python train.py --n_layer=11 --d_model=224 --n_experts=16 --experts_per_token=1 --d_expert=576 --d_shared_expert=0 --activation="tanh_gelu" --moe_layers=[0, 1, 2, 3, 4, 5, 6, 7, 8, 9, 10] --router_score="softmax" --normalize_top_k=false --routed_scale=3.4 --balance_loss=0.00392 --balance_bias=false --init_std_router=0.0225 --lr_router=0.00216 --n_head=4 --n_kv_head=4 --head_dim=64 --vocab_size=8192 --norm="rmsnorm" --norm_place="pre" --norm_eps=1e-06 --positions="rope" --rope_base=10000.0 --rope_fraction=1.0 --qk_norm=false --attn_scale=0.125 --tie_embeddings=false --parallel_block=false --init="uniform" --init_std_qkv=0.0504 --init_std_o=0.0471 --init_std_up=0.0504 --init_std_down=0.0298 --optimizer="soap_variant" --lr=0.00294 --beta1=0.95 --beta2=0.95 --weight_decay=0.14 --lr_head=0.00901 --grad_clip=0.5 --warmup_steps=200 --schedule="cos" --final_lr_fraction=0.1 --batch_tokens=131072 --seq_len=256 --doc_mask=true --train_tokens=734300000 --steps=5603 --dataset="wikipedia_en"
Below are experts of layer 6 (counted from 0) of a mixture-of-experts language model. Rows are named router (the router's row for the expert) and show model dimensions 0-223. Each number is 500 + 25 x the weight over its row's rms, rounded and kept within 0 to 999. Numbers have three digits each.
After each expert's rows: a language model's description of what the expert responds to; "comes before" lists some tokens at least twice as common just after its tokens as in all text. This comes from a sample of Wikipedia text that the model never trained on. Tokens count by the router's weight.

# expert 10
router:475475502466521524493529509483537511463498478488517465504496504513500456508486482508519481463489494547489508487500490486483473531481486472539517486514471512517460507507478519500505487536516507522532522480524508484514528487509511475490499530488518448482483502530553520502535517519461484473516519485473565472479501505512482491541506494478475460530458461505539518483572519519505530525489508510508539492499499476507513520522481513467481511528516453476523501495550453489488519503497473518501511460511483493533450514474471489514512465482499494498540524536511495508466486493515482551471471516463521483491467545528509470592517508517481548540476524539464452491510482500511477507551
Description: Single digits inside numbers, scores, codes and chemical names in tables and results, such as 7 in MON 7, C-133, 19,023.
comes before: " |", "0", ".", "–", "5", ";"

# expert 3
router:520513480499481506502459560527514495512528511521503495491467472546474486527455521504497510524529526493521507486439513528511510485542505489498530510489498477477498487516484509537548540442519458485447507500499510529496483504465501465506503481483463517514543474507465496533480444486472494468468531490494472501450523458529500519480477483495503551483486480547502526513471525484507535516515483491528507511522478527531503459483452537508443502546504540556477519494494502506523520489547538468497527493478469535502508511460508501505505505506482480489476486515505497506532505485525482514465491504501513561471520520502500475499497501509473509533472450488531537533479505458447516508533
Description: Sentence-final periods, line breaks after sentences or == headings, closing ")." and "." marks, plus clause links like which, however, although.
comes before: "\n", " The", "==", "The", " In", " He"

# expert 13
router:505515543478494517525519465487504534501495527514468504493529508487483482506472457545462491522498511519506487479505511526481499518532513477482485506512495432480464485507509504460523493544524518528483493532463481540511519508512479531439494525461549486546534522535479448548471499500556549505485498531527455551551502484481476498497519463489522553543465484553473476500504517504508500511504487513522508507531530515490487513525505467497489464496516537528476465536484474521510444521496485515465513538496530536509507490564497520488488492488505463530523561503497516493518485542488492496495482434494522505501510486537485508500520527493511477475494488484482494536501506489500520523503
Description: Spaces and first digits starting years (the 2 of 2009), plus opening prefixes like con, inter, sub, in- within longer words.
comes before: "9", "0", "1", "2", "8", "st"

# expert 2
router:453515480512531518524465504503461480503469496453495459489466517508517482475525535466481460456547475497487473541490511485481505454455490519498569495523483503514463502498475507503483501479441526495516530491530479509494497502482493502472501473492465469495513502511524532485469501524455521508527547499504483500521513453521529498531496495475560515480526472470533502504534453494477563518522494505495506504530487495476525457499494438491528488557511476505535491496522537518519530537441483496499507490535505527501484517494501493481516498485484527509470511524531532502455521498517494518486475494527509501466507469519492495493472550481450496492544508506536555476496475470487508535506
Description: Column pipes, commas and semicolons right after personal names in tables and lists, plus given names like William, James, John.
comes before: " ", "\n", "-", "born", " W", " A"

# expert 12
router:551491516501493487552482509536487492447509471475539490490512519495479548482498436457502489489453525452489513543539513539494453512510533481458511508459471525503525504531525471499512524529549475526498524502497560484511528505491478544497507487526495476458502520463510513455495477525529485489482463483502544484497498481462550478499501476519467521501483548489498543517510518500482482513501521508491480522472534512501493508513440537498489488516512501519481460533499497517502461498470521470502480494443507524526500504477551473512468503524522546494517528505504525539550479549486487477501507490488480471505495498496474493511510442518531529509472463497487458505496515506478491474496
Description: Field labels and header cells in infoboxes and tables, such as Date, Total, Born, Career titles, Children, and ---|--- rows.
comes before: ":", " |", "==", "-", "|", " =="

# expert 14
router:549501492481487466477458468497497525539489482503469522505520551479490528515534527515496522525466536506544520498507477517459526514496463529527512486556510499548521465480534474475487465491479467495506527529525512497486499468523511463487484502494478478545470494449504525530513492510501462506526499483445513497510476533510482466512489467519489478473531469473507502554532488521504485465467452498484487505505527473481541543507545534491509498462537525470528526469480517521513539454499477505506498445519528446466553525516489466467537512486508528511469497471511505504506525466491507472494511486534483472504490510497508517517512477520497433489463470489484487489484472514523487503510
Description: Mid-word pieces of foreign or unusual names (Vo-ya-ger, Ha-po-el, Dro-so-phila), plus closing parentheses and pipes in stat tables.
comes before: "|", " ", "\n", " —", " is", " −"

# expert 4
router:480481491483514485445513504480481533522494516492488507517520509508497531468499488474504503534481528517520488485457527488537514507487493492556434519527524526493477509518472487496479505518503500508480532519521490512470497482466513483536496521510502510457517487499494505537499484515495488508526501477570470497490485526487469497481454535525463476471494545497522442531495473470523464492514471511544527511489472516459475496527521445501494480525452504452505485520493524475528488488470517509506509503443482480486525511526458512526515517458494446495498492501495477498457510480532516451487505503519522495431549496496487508504459489489541464519506500477529455418484501477544476503471
Description: Prepositions, articles and commas leading into a place name, such as county of, state of, Missouri, then U.S.; also North, South, near.
comes before: " the", " New", " United", " States", " South", " U"

# expert 8
router:498517487521514483516522507520496476486522531489484479518500490481507540453499477452503541472485547521522550514500523463529514538493483495463478515481490508490477509494542503504510487511485480473529508496498482492518478474504525508510525514533556471479533515496561495492513507491517506515493493565467488469484515511527468481483526505467498482488563501502489503541484495468519494519515538482535554531509490523459533494562529527498544505484506548496499547509465486527424467511461514445541491471510489505474510512501416484526484553488527523495509514500528505471508509492501511498507496489483532507498497547496501464498495496505515530556496516498508479528481553479510487530491
Description: Forms of be (was, is, been, being, be- word starts like begin) and blank space tokens opening numeric table cells.
comes before: "1", "2", "3", "4", "6", "5"

# expert 9
router:543530508460482508539514501492450487516494532524534508506519484501526489475547527532534496517511453498499468528485486531533479476524524498470502498448499472481449495475492486466447534493500456452498472512478479495522496473489529497535497506476510483516498495510507496486536537534509507487516482451547477467489575508514503495484559500482484483500460520500505497437545533483506530469506473491454497518549525483476477511520500502476475511497488440485486516495444491484504543524490526464506455510512521539484516485511513532490523493487507472520513537524515501515512498515500517477511519477486484464502483477493446477480493482525481487476456474511446503483544517480532516487506
Description: Middle digits of years and numbers after other digits, e.g. the 1 in 2012, the 9 in 1969, plus en dashes in scores and ");".
comes before: "0", "1", "2", "8", "7", "6"

# expert 0
router:480473495552497511463494492531489497497495506492510527506522485439521509491494543513549480487535512501502511472521442485521511499477482512534518486538483550527502525483480485492487498494472485509495484554508507519487511532466520492542507490517503504480510456486498519485506546521488487505499493523540505459475453507483514520549482498489462453472510507469492514489484504533497487439518528496517524517467505508553515494472490524536481520459463481495468472477505477510505492486504523548545504485525514538497489488481493515525474473545514492490464483476500490493480501478461505525531528543514468533518480513514510426488489513545526439536491459477485554491557478486455490513474
Description: Proper-name tokens for places and institutions, often the second word of a name: States, York, Carolina, University, High School.
comes before: ",", ".", " |", ")", " (", " of"

# expert 7
router:511534509399511495510565464500526467535488499528521512480483482509500522533488479498521508506516471516486479509492507504505515514482494523528449488471495474478506530503506502499513460492503537479477509482477522471473517488493518471494527472500548525513463499495494513491520493475527497526495494559451504516478519481481549521496505549522497490508490494547490482478504510509468542479480550495469490522497491461496510495494523492517543529530497516527469504491493567461502486543514490514502524509507466518536478469477474508486528481499454516521464478525463475470516472498482506468502530459471492520505484520497495520512467513463483545473484500482440455494493533521548508457439
Description: Verb endings -ed, -ing and past forms after was, to or a subject, such as made, used, released, demonstrated, bombed.
comes before: " the", " to", " by", " a", " in", " on"